From a checkpoint of a small mixture-of-experts model trained on Wikipedia.
Experts: 256 experts in each of 9 layers, 32 SwiGLU neurons an expert, 8 picks a token, a sigmoid router.
Training: a variant of Adam for the experts, 346M tokens, 10550 steps.
Below are experts of layer 2 (counted from 0) of a mixture-of-experts language model. Rows are named router (the router's row for the expert), gate (a neuron's input weights, with its number), up (a neuron's input weights, with its number), down (a neuron's output weights, with its number) and show model dimensions 0-95. Each number is 500 + 40 x the weight over its row's rms, rounded and kept within 0 to 999. Numbers have three digits each.
Before each expert's rows: "comes before" lists some tokens at least twice as common just after its tokens as in all text; "comes after" lists some tokens at least twice as common just before its tokens as in all text. This comes from a sample of Wikipedia text that the model never trained on. Tokens count by the router's weight.

# expert 73
comes before: " |", ";", " 0", "6", ")", " 19"
comes after: " |", " 3", " 2", " 1", " 4", " 6"
router:491397510513410519484519459499468469456507437496394542419494515566471521438518515470508523531492504504478484541465500532475446545517548520496483525516496517527533604480510500490482493493502422513588539508521535457587522435489557530479524505580527433529514506503506557449465463509549501448
gate0:531455523539474515512470509519463450556503465534469544525547430410591505490528582466512475469525544478521517603498452489527495497510554523521490501502489521464531541496413554451460500469510475486557487486563489460574582515579472491473500461509484522554554481525585455455503499513480425513
up0:452474480527569490442570506507473498468535509497512492507522563538460488484479482563562476544472495549564537438522513468464497490472494494490505470515508539475553522489556489491509455499453549528407462557475492628474528515519464483603426556562520523528447563479419460474466489535505457482
down0:500494514532501549501456434487456486466451604462431475450599496449578461443595425438495513504532456468510529542490468503550489478482549494538479537530487464492514472471544546509503488482493513459509515518503552437509579477535557461428518536534497490492478478493491402479493493491555484431
gate1:506429497525484440484533497534473446567508484549426525505454507515588485493552570518530535513505473534429479529493501518525515488524539470447515591447528518492496554528512529413440515495498453503617522528555491477579446451494514478507509479471472531456561482490510485380485508509520547494
up1:511554491517469500520505520451545482401570507471555506461530477491454471513453435520470466520493583455575493463492519491541560448430525510506488436526478481526489408423436478538498515463492535512437476509463533509418547560467463480495464521549511504535434512475490500615467506521473482514
down1:577465430525480523501528508519538509493569474494512544439542509437536494421478459462513529489509450472595516496387442505473495515449471448512543604514523551479557460520515539424496447432530526491472468556526489467507497488475504472504513476546444476461411504552515534503490511436495490512
gate2:515481541486536519517479508511479508489465559448509523508471491525499543518498543483454363495481546461533510518449474495528535535522491538475574550491444492402507496455496515475562514458525565526488531527552494456526482536519556553531423481521600486597546519547431468448476433519505458483
up2:462514576573485445527451513460466507593515584501549474528456465479564484482474504491492501478489475463529518547496480509542465531479542485500467567526487540480515503510530487444556504516524504471528532494421445485538624541451418527471545521419589489492494454535479526488563561473506527517
down2:435457490497494479466515593541450526468532528491506581482445443466521557494532501491505465536504506428589514464487463481453471508486529552508532472566552508496489507538497461427505519468490591449387491508468531467502512510522475486575470481448512491559466461535511539536519483457477576414
gate3:495518453501466512450490458500429551448475576463461507405546482536514530439536553494523493526479503493455521492503496538548479586429558493461549515534486515518494545608530429436528508494525432407544464497549474562504564439541492521533535461494457505493456536500484480486469454500521537523
up3:539460447442371546486492433454489492461552501476481522440547512459516521493587508453495493436533585430534549525476485467504492537512563488492461536499532577570488543523487476464448517569530494470512481455530492469507471434544471495514520490571464445528528496501537464516524445438484524468
down3:575578504449498489548464433616516587458467539474560503549547494517551519526554491485472549521502536506511506454455478543561510469593466505510487514506478476554513533553508488465489394470520533534544577514511564486461523476467480488477475465490568464531460491519474456442448527504480500477
gate4:495546508498461546470471494458543499493559486457472499452470476567521496494518546449422390517461496482523485495463420485544473572509457534527496505523598512470491481522438542500581518458530561473497502494571535454428570466528499489503519467503528571473510531571572479532471539453482484558
up4:534509439521478569490521559440513446452493396502494562432482525495476440412527471521519487560524518549544501486547510501493503546436538506497490505481503366486453505533493535446516550502488407456485445532525476474442558571469469525491490481480480524462499524541489517458511511485574517455
down4:461551507565504408500515507430559484524497534561485437522495492470457525493413582482489487479502518520542488489556511533511514463524453521551496514555458464520527507511457462488499567573510508437493488474467450608434488514516476594536540586552525480553540540464457549507489526513533489470
gate5:461487480440462486492513488440505412519550487498518553514563398493476451493485540483488489487466476524572521633517539599514477546473523536548462479482505519500566478467547553514551442548522539519442557552525476556503505559527516468489457502523463453503474464512530588534471509489494527498
up5:515438491557527480501506513547486541535484513548511566534471519483507535519458525549510500556502483482439472507592462581459510408503556501445503438517474507613508531517527515505444504467472478416526515485520492495510538493486379513503597503467505535449516584485479452520476526557537518509
down5:585507549505453506581510525530549461444433482523516520569514485554472465504431443497482593537522467575460444505505527460541464424458439452495523543497482492434516457523520444548498485472475483482495477463532439528474482502545497492492569492551511543494479509470485404534501558566525479549
gate6:480498472512497541550527509456466457439506531505499467522475470454575475438578521473511480500546480434475484462541566551483451475525517479495492460503451515523512530558514505496551532483494488456540423459382490493424563490491482435516526526541486511526488486462562453591512510448575594525
up6:479500464564384468391525543477554433518540520420556449481454451528504475524469497455461534522499492503518505500533431505491507466548537571487450520477508518524450521526496518533436514516488472426471476498567438459501463541447504538532508553444494505460543498562548490422527534538477535494
down6:592501581524443490634489496410499472451516523520511485481471523495509518502518483510502447481524440494509456439500558471501483473465534434502552442551494505450498419503527488527483540535460597514510489478451445502489539535542476447435436410465478539508494497491491462552541514512531486475
gate7:527464487548503492554575562477500504580546489511428532470459508564457520544489446578558489527443498460544491506507482520455487501516474558493525442503529459516460476387504589515447500515379511533453547557507514526563530464468510528515484465466447527502481518457491537487457496510536543542
up7:524471458501452553545554506428587526479484507575522562472479526520453482459531510544562480489577496483426480473480500552501468531522535508512494496517507443490486501437501516558437452497393455519535481547505506487502492410555553526493456573463507564512434524540528577515442503513517539498
down7:437463442488553544480566529517463500549540501539579562551507457460449503502491534517466388542521513499519572553510428492508481526524514549483509461517463528568468543516534472496405431452534528490532481507522535502499494570483529509554479569499428493547476524518539518519498468466450584529
gate8:557399502466449551533457482492409475449540467510515548494502492470514471452468477420540460494532528485495524504518514507461509507521541519522460624506521549479558552464567479540520507541499510484506498482572506427570554415504523478506486487555531476500496454486485588530550506471560444486
up8:493499463441440511579482554450547502547456474484422559512526554482461431521494515452500499476496450487515481483480494538482494408509483466563522509463439467483518556499416489461483490510506494432443533503534564475501507546509470529492461453476386516436546543498524585567473512445531519501
down8:473516538541519466555471525528487487474447413522420458538503506554435382441498489459479531505422464430483484495534495484526499491502525448481456539540478473497600493440510499513480423494524426498505579560461552488530495505489539526557516543519493482463538530415545517528553517488486519478
gate9:508427460471470515557480470518507504451509506515508532508428522530450513531517530354505533468562515460495546536474494516526534533548525527461538509507509560492498492481527464545479488505452412456577507440520491457561484493534589562465452516544448503506417549485554533550517546513497540445
up9:542480489500497526493516539490473463492527397516533540469557479485509434433494512478566500542514513535559546493521459495464561498482541531495473418483489488491585567547468515449446488454491493470554487467530550485461477548569564484485471528615501545524530499520480449561512452529573447440
down9:520482493515533466503519598561501523530542435529529517517507425472515543531494515533544447454528521444493461499523478478475529477494484419495455527506506552483540491471423504361460505526489464451417560528451523522444483452482413478517436520492502514526558509431556559523501532492509525539
gate10:480525485487518547589497462527515524454439407563495539497486498523525475432514463444468539475522548468457481499516526529458543454429511495525517469486433419509568542422475464486473492544487565591543582528512535475499431460449516538464484477515497497494525510523533535493514535438574446473
up10:518496514480557476450476556499557474577534532478485474484482490477476539577464551599519482529486483532539477429516533529500460550514463492469504433529553532460492454506478524520501517474463506498469435505470508572460517566517523538540489525479450509476457500418455462561459457565459607589
down10:566526486532497478420557498540484545463459533443539474436515438531525550502484475494531531548527472588505455505478488535508494549515540499490545476548519513445514515557546525445557425540449581490501523568565549605534519487527434540510502398481479486500487531479480546539490530525488479482
gate11:528493471518475466510563550493499557418476532465495518453541469554500487456502482485471517525473526558449503486480487565462527428508535444441557531527524528552494520520501598477480474450477608498542455522457536511545604519605517471422520444512495460476508516525454485493516535535543478533
up11:538552489489462490473471544471485518448455416464495591426537485457487475487425499489485534486488498589525515542452492483539518493471538455535496553533559486460490541525496412463479536558418482443478570536513507458558487490425528479434539439493511470458571492546424520476482506520510486484
down11:536540518495586431467486488532462531497523526551478661501455517491514527535461584509504490487511541535413454559498464522524578485437514519529533546488512530479470534513466510526508476503487499459438555564460499549502489508488467508536507398559493547507521499566451525501455536466490495464
gate12:531444518542460519529491541511529442498546429442499536484547536551494495450511545471457420571425496453496502508444482506520460484487587545464525408559526507482538557540525510511467503522488493492519491577483532436542495499561539453478480506557406541494412521527433477495513488491502439509
up12:483438531495453557566449460529537526427490495483475524484493556512530534512567451519473497498491518459449522463377556429510456538487523497441472562502537539428518511428454511517518550499490517560471501465470522489547520448555574518472454476476421447537477466487505507509571473437480494465
down12:510481546520535470441449480487512488515470533502534441451476514537449506472491491534548480537464529507515519495484533439480519519548470484487512511526458605519525419489565495460522417442562470504419585546463509417507560463494466444534455474491471482464523423513488525515461455569416473449
gate13:534429500531432434455477469469465479476464462472477542526517529498462504473417391455540541494487474497491505508465485498497452393519586525460527436529530539540589521567466492553490500539514524526446474476539499493519519473461531577514512546515484490542424544469481565526508535490556505454
up13:522430516569428417430503494450470517484483533448497512565543522509509520456441444479463502506466537488503534489494436489494503409493565526474538437485497572514531497523495473542507502510544528458499460468558529533509558425431506563529536576503471444517397490517475545536524513494562477485
down13:507438524488521533478475532549457540386461485523486475559503606532570510490469392481534502565489486457557504522432507509552577573507490437493489523495503564514501484501475457532467506457547505469432471532506461474439470534471519508502529546427484572482505564489527508481513527524471501552
gate14:516407509550437538501552428518500509443512455462516511477543469492571581485517447455520535577522466511452485457499498552495570542492599487530531561508574442503539510502558519461494482458454412541538490521471548482497512497507507490470449467541510452555515487526469534493429476508557529454
up14:463530494457600489581441550559452525533465467522457500527440495519426403565460583470485461480442464551489480525551553502506440488483409487495509524546458498425527485492487487498486483497488561459456509501509514564496538535543526542535449512490537522483519514515491446480554548514529456558
down14:512471510500503461527569492479507459562500525466425490449484467557510512448449515423450519481481471456592458542557457485455519476524511574557470512458441489509514508550488516548513362484494502481530528482458530496496563524463549533526459513557499402494432501446557494528469515451520494505

# expert 45
comes before: " |", ")", "%", "–", ";", " to"
comes after: " to", " 2", "20", " 1", " 3", " No"
router:521436479479382519474581488486506458520501453483458479418486513528529534425500473447474550483489422505468470479531577489434439538535540573532509476516460493471524541499559460545491497501469438509527488526505562476550532464485552482462492456533466507530432506515491602481416509487512530512
gate1:478478455485427479540498499513518523546466490515461469455525443502467463480467545465507540458504584487442554515493478472550447486501475447557588551484503515532477524444471559514480526534462384531478461467481504482478506487481592458603517496437526465507505604522547503480533459432502501510
up1:463472454492449453495433461523503493427559493490522520435483478542481518522534539530519533448484482442439476555457559488527510481493568540515509472539520541509561503514498548530445449574466496500481558506536464561477578511444498477490552542493528472472437592503543561512458406487441457547
down1:558503484494480517480520528565487502472503535517534475467560509481442493491552533452446568515442563428433563543469450491556510534533514501463548541462505480548554477524462510521454455598445465492500529472466529488531421527594506504464517490446494570568490502572498512476430443511459493484
gate2:425487521553502531559525509439494460490426507426454520447490525497556548524506452535524438473474429481545456495490452544525479482473464450543536535529502446467482502452430497514566501463481529550494506472528487491506529506490532495416518516489470568515533477539493582538417559445478594437
up2:507508473488477571463558508460498419553597498480498454480454502538513492454562469491455536501526436497554533484546449490571467527537481546431431506464464558519506432523489451560486486484465540518553551451498433491469488543560513484486542476525480500418493420520431545469443530512526488486
down2:487511488516457451458581540559607492452475433489468460463526500510547435476428466494438478481417482501520478442586533489514485420561460495502494567447522500453477459499408514502521483488542514559527485471547492510399480502497511489512450520523480499476559457459493513488462503487438504537
gate3:446473510487487526469492483470452424530492513602475505492444487511489493437566560390495494524518503520469488493537561579545434532470521469483523476462543572534558511566507494489523459508518506467477516528516494570526531546462512490467467463507510596460492476515462528478470463530607585508
up3:559557517533515506453438480472520455548497513487557543540522494511506525552500501474507447406463554612534449442452525538468508494529459507548550482520475485414538513520527513506453440464395519484410487533531513545463436485517546505529567491473438550481523507480521486434497491546507501520
down3:482492505513501474476434474519432490453455553508543510484525416453480532467413532504488412491369507494458472448449517513505515526530494497563553458590536406497490529539435514485454498533487572519552518443451566502521510495487495476510527514476596522488472512482508516479554506510453491506
gate4:551579485541566522527515495553480525529461535493552500487531499577549525590495530498517514474487491517545413450537521438520471531503477541526551406568528459424507570558494483515458493466523444483535531489533466501518447508485537595480458507550498549560447490524462506507522467477496559558
up4:537483485532459544458567485490485497539483537476478473548545474497466476526554500531445531563512462503459570457542458439456516505540533546470465483459522478560477476547458479495464473503434482416557546416502564507522463392525488503544540499505504536531469512566478504444570482608529509482
down4:569482503483499518549482478453515480450507443533503522444451458506505485480509510532441467501536504495507487532479536520521511524585456490565468502479551517529417336469403504461472564499515570503496498449476407482473490480504544484462514527523428485494475467496456470492438536556473469543
gate5:521451446513520441539477500482516441546528509514574443456535508449483507484428463444510541479465404518541507484483491574533519534474539478525482477444463546473516543490487519480541544528499499556493480521490506441529534568491449505450437477522498575561428495583439563496450433503531505428
up5:538504415548445435528444459449449431514501492543465472532444542456470427463453490397479514517488529525540491486457464551504503456484530476517452552494490508547514452463550502396478449480485542474488517506417472471484443523533463559494492514547484504536538531587479486433450479510485535489
down5:518487500547527456493494535460432535469505514509520543564469527511451489498434489535497491535542572551564553493525528498502554453544510429445525464487500467467475523495536370459492529482464505542476519528583512486437515517444512528475589508499543558536599496492533515495575579506536513522
gate6:484604464539530448495513468549550482515474481536467496484454463515538522473447498486540554539482465529488465493599584452526458527492513523496456555557496523473550537572530370527473539471533561496498490573446464540499516443527495469529532516479466526479514537447524466501474551519535472572
up6:526455519517527536537493541523491533464548493457442492508524515435484481442563484453416454435522516479513494406499456509508496485504499525464460451460531473552498525464457531476413516529525544482610493492543552515463552496548554516402516467568471445505509483490476427535509461410507518471
down6:424461404478458566501576518526508487566506493589491554465476527546536474446468500497532503551482452522500472560515527528467442521536600474543481501562522474475550508460527535471502449526517445528521523515515552535524513487533544487495503514537464544482466552564464469404479409527511534525
gate7:435492498518455531477598504461490436574533521486491464517527564482485501511429483502530577555537494534483465481511543508485454554541448543509537578510503504507550508448471552519514481468516439582546473531521514485478580402480506450493517457492505461523485579504442570461517460460530543548
up7:534536486528518519569513415468460496514532522490435476549451484515537499498526541545442549511452556584403513503467498430522471490464462521448507520475537460468516553433460407450558542453509529504513514466500505439494536532547476610516503483534516501466556531477513506435499555458483485546
down7:481525519530485506481484494468489497526461604488487482526445557498493569580489602613440534528489537581549532550530490526530462520493473520451414458529478484456472539465500420494477476482453489515516501522565492481483536497463511494572473545531513481476474552449468414531484509454492546538
gate8:488487491529473566470507593425488506544467460427529546491421421503538552529521509528463416482468515522509458519535530509467564520541452493572471494507528423469428518486456520497528507468441431493476535505500505451509552493462476540510464521441554475513539454459456515424481431506478568517
up8:496494502467487447536471498453484425517472537534479422559490482501469496546491383487495537515498461424447476520480513496514421476493457504489507447505454530458499536492528524568583510510564528536531603444512482491510394483473508454518467578470440484491463474462478547536482496423486534481
down8:488501491495442583525537478548524493444459481494530529516508528496571428577523492486439510538510506576486543543495512506521443453491525467463533506477494521467506454436484566558469370479521482576487464517537486460466509470487527442455527486360518499517499481561465552477483489457517509479
gate9:461455532475513422448507477574467549457475519528445472449530493440487475534511467511454491539498455505480507502482606520468431493507566452465522464478420512496506537521484579473497483462496360494514522502479482494514487515466539487549539555494502536523419496484467536397468492476472469440
up9:590394541532538474462540463546522553464560488482485527457456416470429481488547497536549525475521540459498555469413519507574583481476471439488467474490442477523471539522502509544488502420484508550529503507545542531552489484506491532461523544472563483492431457460456507489475495436511512492
down9:506488562539501541511485483540572456531537550457544449485536549482452465511499548556487489447447524526531438530527504487513505463453432491535477536495541467487582505506496441498461456401548470472484510504437440506490505489524573499551533476470473553521535367506506479549453522543501454572
gate10:552527486475501512521518485462522482450575484496432511479454486503524508476424493488479564518553526484449438433522574535458524515536520533532546523517503445484498515496536461523440462399426460454533463567586469484513502571502484510477468476493433483532459515528450568512533470529534570413
up10:531512530523449541536516576428483531448532537502464518519479504467454531496471450533523509532532531479482442474529436538416500562488432511562476525506525445475446481463478546442494553525537455538488456522497471502528474473476526548492499406493467490558502561564476524533570479377485450546
down10:462467514527521541495424569507515519485564508588543489485503466519475491476559447516507550454457553470532525524452487439466483513483548538493525513464442521574497480588520477484529542544493459461547510506459543524463458513505488503543481488484491464525495579458369465397489458430538483500
gate11:416505516555485516480474566454524488497395484462522512530565471495536518527538458493554470501547500520459472505449482527463548459465523502546506506514504473469529521487608461516528486470516406499479467481553570512521450470422575518492532465494526451522508535587503544469419540469582487477
up11:507485503518479540436487543443570474512432458531504457506482468476491443542597479498529511477541438514479510476450540495454440509471552591501472520435483471513497452414538553542487531462515459507448433559553539512500455545474592457552468467469436450464446506516500549513491508503515496549
down11:553416496479431476522516437503478440491524449514471475514492492559485554494571450418554486536445467475476556495539554450555490499465493517450463553472469466532584500564460545531477451497439592520471539560532498471461516482532544467434491569478464493491518490498477485468538479566492498553
gate12:532433472434462557557497530504506541523483503520389509495489480548465540508526532468571524530504477585559490505536502556453523554483539503550519531509464468527479435441470578498498497549523456495462495488502548467552524484458533521464412513506497621510471565502535479480422503517541543480
up12:596404499431483565531478517497518527491468505500457554489531488553538567511528540446552518476477483556528497507577553457428495511549550568539516502478504494517470470486458569500513525518449500532470471474474479513516563465513568502473453470477513590499447538475534452465481439605519526495
down12:492479528504509481490433530534513500481515470508517532493478503475528433464530552550554430523445488468514523467479465517493476494425544545511480355513553558486590502600463494552530563494535432564464499487541535418528489521527465542500467430507486501490468484571490465447514524541530522509
gate13:520518481514534472452518465520558476434524473490449487469480524478436506443470544552474511476535528518367475474535555538502516489480467498527494526519494459507454558504467523489452579492420476545439494467484583510537526477466476485515449412516529493581563512563473465535410487502560480535
up13:550511463483449406425452481549519468515520514467408495436561483451505498469523524536496511499547521599430495604486563570497521537531497534491507469519484513516485527535418520533449518574519426538515557464482497445509547524470505527546449475529525458503500517462527486526439464491514515547
down13:425497502496517459468471499505461476536515485526606499567565466454543471589504522471540479582511556490437543498509447448553508458509563460436493503517540478487439538427511481434455504509525453495575465479503493474441480526502513475555522559502486476496470502542436449492562531519575477460
gate14:519497518486578506517517541580469494455531444561538484478516515563512486453410560507510470519512551487422524433497505497455494497517485474489487540554511429451534510429522445448488448553414488533502483533536567562503460450504535452533495462498487596499500541536565542462546521527491550537
up14:453482455508519524509422504497516511579479500466472535536511443529528500530503516463449553491477556449560481477561492472445573495501510478505528526472503421495481511533415527441469485486547520427475576461498461502521574538483505563465441514517483522470550514390510451488578570528527437520
down14:493492486450504523532431485506580510549533444440481520461515475586466517510493515501468542529565584490542459529554435513443506449464499480529488536475523551468529525411459448510509473498379525500537561480466457542509509537511488520457537580467452493525542483451505471534452510514520578543
gate15:565467493496525522525496474495586456411459466512482584515594483498518484420483479474482501469474505488528504510567499497559487566531498521538503473491471489518489532531513397506487479502448430526578554532534484484586534492539530484405506515453522502500421578490483548534518566520539498495
up15:443532480486575561502498504479508403458518499585460536495477515505559472498462564503548496505580483396537524557517514542491544564464504461491533474542531465558553510532506434483487514470569521514507442488485496470528495501479411562489513548551466514482513522447476487496510418492590543514
down15:460480429529520528499562571471482477472487510591537484561502537541543441509512493530518529431526520436506540504507476496511528464447519442498528486500531506539569530498476384537570507493461465462550483443495466433491513488508416485594487496564511500442547468468588533486542482516498482542

# expert 26
comes before: " |", ";", "%", " 0", " +", " −"
comes after: " |", ".", ";", ",", "5", "00"
router:469482503504415486521516456500459513518518417463466564355478526522521523430508575463455523509466538502472503521530509504481524514455473491525547516541517497490494548481476475487501495506534482446568561490524532454537573395502485527485467428517566524560534542540500476434463515493503437435
gate1:425477476533483484435530428491444498507481535528537484571436493504549497498443509505499454533482549469493499514599553493488451535481474443534466507510509597515518567438465519490535442474525549514534523490549465488481438573560472476533458501478510508580492476511455545518505474576522572420
up1:485546496426532523467534395490472483459488450495482522560511534511602449540443485469464501512506478493455513511518479481528442467483460444506394538495490547509519475476432488503517462542589491527539496531510471504532467519540490440540561454492404408505553507495461493449461468502562536511
down1:408495501548585490384515498492422596504501469547509463477552539526530511508426512546531450492488484468492474557492467463475460506473512441495512503413484559491456533481511482528501555535562500510539457547494424490504506467473508502458577482458411478496552515475499513458473420517524495493
gate2:480478526496553445496460460519479533467478530490461558532465551547482477534505555415513490502441529484503516465401554475484509461470460471567483545557488483509517531462537505569523468496533590518482543476509455450478480431545513545419511450497438534520398510481509493559510535541409480468
up2:503548515479505449468448516463470521531553540439512490513463492507533545504530504440460512491446434449457516442510555508486472500549530488531521478556513430522483510496550517570524475527562520445486609488438493474475439463461467577475534521456448488475495444435600481562500542474415516501
down2:527510547470535532527484473445526545510457503474421523468532538434551535530529540604533436463525529533479533467502501491519489496519497448488546489491491496546465468484495503442524493447528423557495482524450403473416530477490582547550462458567481444470475465536489487531500540508518502616
gate3:525514484511498483442475540467526540477501436475506530477477558456450525505491524474390448522486555431578539470493435542514495528487548517523559518464532518483427496520512479491532530513485407532558512493496464465471441528521434470492561469456494484530490486552496545431504485451355503475
up3:501485485537530495521495493497492464509548521547469478563474510517545501558558532568514528477521482450541514558482515484488384484514510580497416527504460513465494492521546521538500501513441489512528350413494464458469489491530514514525554568478547549462468477488454533499541550556466587505
down3:463475466504472584549487536476494484562502472559477514473490545497553520526571430489495530396444468512455453530512529506492502520500595544518563404450497448498444511446582513433495495498451510519519513453462466518453468508465582455475500478457436507487518534492545531510539455439517494470
gate4:456516550489522482519446448508552547433501504524501595523524446532539446521527525466522514497438464518519486501509492554512460499540529511484563457642503549465505536508599447530452522531511423534483486490505488488433444496561573512499500455533455440522473494532499524468546532515472456568
up4:509523489494464528506523483551525412493514503485495486445464546564466534457497504548494485459496501536530467473525521477427518555519554536499505519440509451561537563451527482465370504505445487460462456548476522552486457513403531531578482511521441508488518568527518546582462519425541519499
down4:508490494516496480511523474490489593420463488484462541507456469610505416466471560505414404494477547511397468518523518565505532506492466500495535471492522562534466546501500507510479503490472493501499500597536545470517519432522459526473435465559468516544501533427525477570503524540519505547
gate5:467528464473466492580587546532468433502549509554480563519529485505422485479529517495506586578514468535545506515506505515500533497511588505489452488522447484535504545510479514506438496464474366459537457532484473470529573497480504521516546529538489491500537458496504497450567453515610475508
up5:512481522493558524472570529494440444494496547528498411537501499501506511496465467456393473507517538451511489436550487497520453454497524531534545471515475496485546466516445499550559465498513615551493491522505526530500449582452525491476511578547484600538475523492571542529490568505465565502
down5:538580544565507565532497475476506502498489545551424464481518526579492542467522486464499517460463481480516480489509564458487463525508486456560528537480428548497490423595546468522562560516484500474487462453497464465442537495545501530439472525509491568502485477545569518464515501530605438442
gate6:468557480466451526498493468478403513436556443473459553452463497454395506481498525536504529537436514487509463502459547491566520475406514497479537514490523514451525500499571464501524532547529477485544530533478513500484580468494519505591463454562587454502513536430438493504482441461515469501
up6:485555539515552499573483562536490443463454579498603480467517513508456568539532478495527443503537448496537522469490470441425443517590463543531554508489469479467548472499511499580475502452532482535542463474481522475459496440507526485509444495491506512502495530491538429517518613510474532566
down6:416421430547501525533458503501511509452521560539506554456483505491523460436458469446522501532466528468520457561579482477512514490448499496556548473509490476522461417560475490563480448547488533459485524550488551417566443563520513489464483545520510548596527531469534463509483492491550533463
gate7:521508558463456439510571480418460439460538475518538451486525523491425531503472448531463488496430514430504490515452488504530482427447532556494448507477461491490481491469489544511492508498435508509557467469528459510496481556520493541494475562520506586538499557440558553526439537487385516437
up7:442465556499622522535484526525517492579484561568454486539461431515509457506511521545566471502545491528506462491557486549403419526574489500495516504450471470517509497522513507507537464496497446462417455507511516554519492577530523508567477510522516439431538508497494486528493476474558525571
down7:565504567470501447473505485607415535491473529505529482491415482466473454484474526510536471562468500520527493468531562501574478473507461568474448500558454492564521542504505500604472526461533499540526522514511557506524434491440484547537528537529541462569437510503535430441501483494545478471
gate8:482468533453489507528503490501466510444492454491509493431500483425498556540474470441450438493461452483529505604493498474548502488481479483516508481495500447557497503481498416448516468489543542408626514526507521467582494503508484502456448442524533526543550510528566445561490482493402476475
up8:508488493495509533533483529509601448402459498472486490539496530489437488455571513482492391450536507443500493483530505537437541588509460513494557474479521487439494526522461509548566530485602519481451472560535513443443539477543463474510492519470457454507484473495451574532553553497515486529
down8:502462520539475442501553467478439505537526523486508531499473566512475465502482466518460477488552528485515461468485529560508524429505436516541583527487488573564483530465477623478525509485480488514408579530488491518531480538520456519510551503551478504449542451498445545446623546509519542537
gate9:491448526433528483511524517487436510520538443536475478481492528426491532566459504555465551502450545505530480542470502497478400388490530535447501500485525477506495460457548503496440472484488529555478579460422513466551425479506533452499502536510541455437477545476432421566480476508507511452
up9:460520482454539556511430460580503509560496524464448425469463494434493481543494494482529516566540451503486475507503492469492404478499521534431490495523494593443488476512510537522478503472580556567477530442557560487436526509515512493521434445485517560549511490491509444457462534497415514555
down9:418521528506492497499495548431527469433511587506533488527500470487570474450479492527455431554582520543562489508532522457495521469554496487449480446515465491530529499531471520550435530543576510511587504499603558488485493556517578493529463527561561461540481498457463495529479529554525510522
gate10:562483490429490545521566449488496454495427500535491480528443457525556617436515486468480512461507493484467515575490507503484467454494555428509520542496539548502497565505575441547544512495510483439529460430522473476544476459529552492496527547508447518572473527545499589502490470434518544512
up10:469468477512494474464472544466450534459541523496549477524545523483446527448475534495482607491433502523534522466503503448509530475477503468515547560516541514543527501469463495509549461496521543543497550526450457477544575492503484463421563529491608423448468442504466542430560463529481538414
down10:490501555450448548487500576462501469504572517458503480484479517450534506530568407511486490518502439494570508488489471469504417482524494508515531466504544452515417468548454540491507506506493516479522415401464496453471534535499518482527481501417515519444387488576515489524499478505407540484
gate11:452511543511534459532491497494441566518519518514508528496565528523468557488454536466509517518453539450454504483501538487473556585562432484507545466498557489513526485403540431469481477491467541458575598578436574510575490479499489538480461462502587475484564499491530503490528477482457487482
up11:512406480463504594567500442534526436486452525558475524559505483504495535477482493497497463469513478520563511537482473488532491443500517493481482514465456538574533516510489505491487449484534524559600480463541486443471476464555539524559543555521425470464561495449577521502517495526625488517
down11:450507509493515589539466522563503490519537460577517619511510555535441518514538489510444513418506498441547494449497497491487545496468524527462546410442517505472455492452522496479540460492511439541425512504461515469452531523443487502545527492446461453472483479574515470534576437519455502457
gate12:494508464460500519572487413498518462427479464534455490547484544427556493476475545472517502456494508424518569538506492487543524504501518498462468567538460569506521553565479500459528478496580428412561501514467489470561562444553495550487589513531525506535501483521505518546513506431500459449
up12:492510448493451494527487469433501490510483484493453574491490466482570462507455522446483593530474515407582523539560470519510490505514501457552528574542487547528500483565462474457521412458560463511502546494468442518523567497520447501487539539491491536427524441520479552527554585540519473471
down12:503476487449559426469573610582562523467516472451539531460512560460500518542480458528511516484550529510482464526531462484516488462483518514451560460521547443517457504494516413541444482570406521568497501509491479541486436531495550472509533508570479481474475571456457475505463537468515529493
gate13:493507501507497499527565549507505502491501519557528460531555484524484518496504462506483573482570461450435468422579517514495540513548551465533441484492477457552511531463535489509520453544436455482544482491442578537519459556437502514519524506506451480437553517488587581549532495402568549506
up13:488561515508542464515570520503507443484551631498478482500512451525455541500493499512480504560466515550497464461529514517533486537538548590484509481544466527482550502525513517518551450472413468525490473546452525547454499596542448493455537517555427512537456547511502529520479550575475545570
down13:586494564483551489519528499549475530507432537479461438423452478555528560551495512530506466464425491536478445481514591541484494529515504492532543496567454472503479455567544580531529502449533444495488498476473457585493479506497457532450402475553490494515466515528494499481540567489485536552
gate14:478482506500456555566512542484532434480573445533496515483537520490470482518486435535554646479491503483580495507497521546509561484423539472516469458538510476554511555492556479505444472480457422447504428514477528493491465491542421564535508482542505439476518494523491481566546442494519493532
up14:521458494458518474472499458493529551492431534513511514537529493483594536555489567442507480444546534466426518498497425502520481420503470543479500501477489582472557512518496505452538470446581570537428593476510507537535485494522557493455498523529461617506499540489554494537494525494537449510
down14:497497600605449470515491509527501516500527522532549463442483461518517528466476430449456499485481590510533509490526496488486516543429506535499465523460552434494534429490488468531510551547497551477515542478508516468477464410442460514443453447418517444541494484534568478512538486514518458410
gate15:501566516554528498586466490538500522506566484476430562518522511507459464489504578487561460487448511520489482517541509533515520529506439474504560593597481487408514470475490523491546508461572472485470501506454519503474597469531453506512488487503503413451443521485402493496428528503518470511
up15:507482495469485492463513499443491480577435549537516397492484480432541501542483511584440577460514463532510498517509500521489469457466574490514431528490495528564470492516534449491455483548461447488500526521505506528504409569470477453449533472477512507555542409531561488551544437475452518557
down15:495489557420479513521614516496467442511513512529501508502527507560511529564465472484483510444603470514466547512507539478508550410479502478422603503518472560459487621457482519496494501521483534452454514426461504487456531544509510514572516541514471552515531473496469512490493539544463535523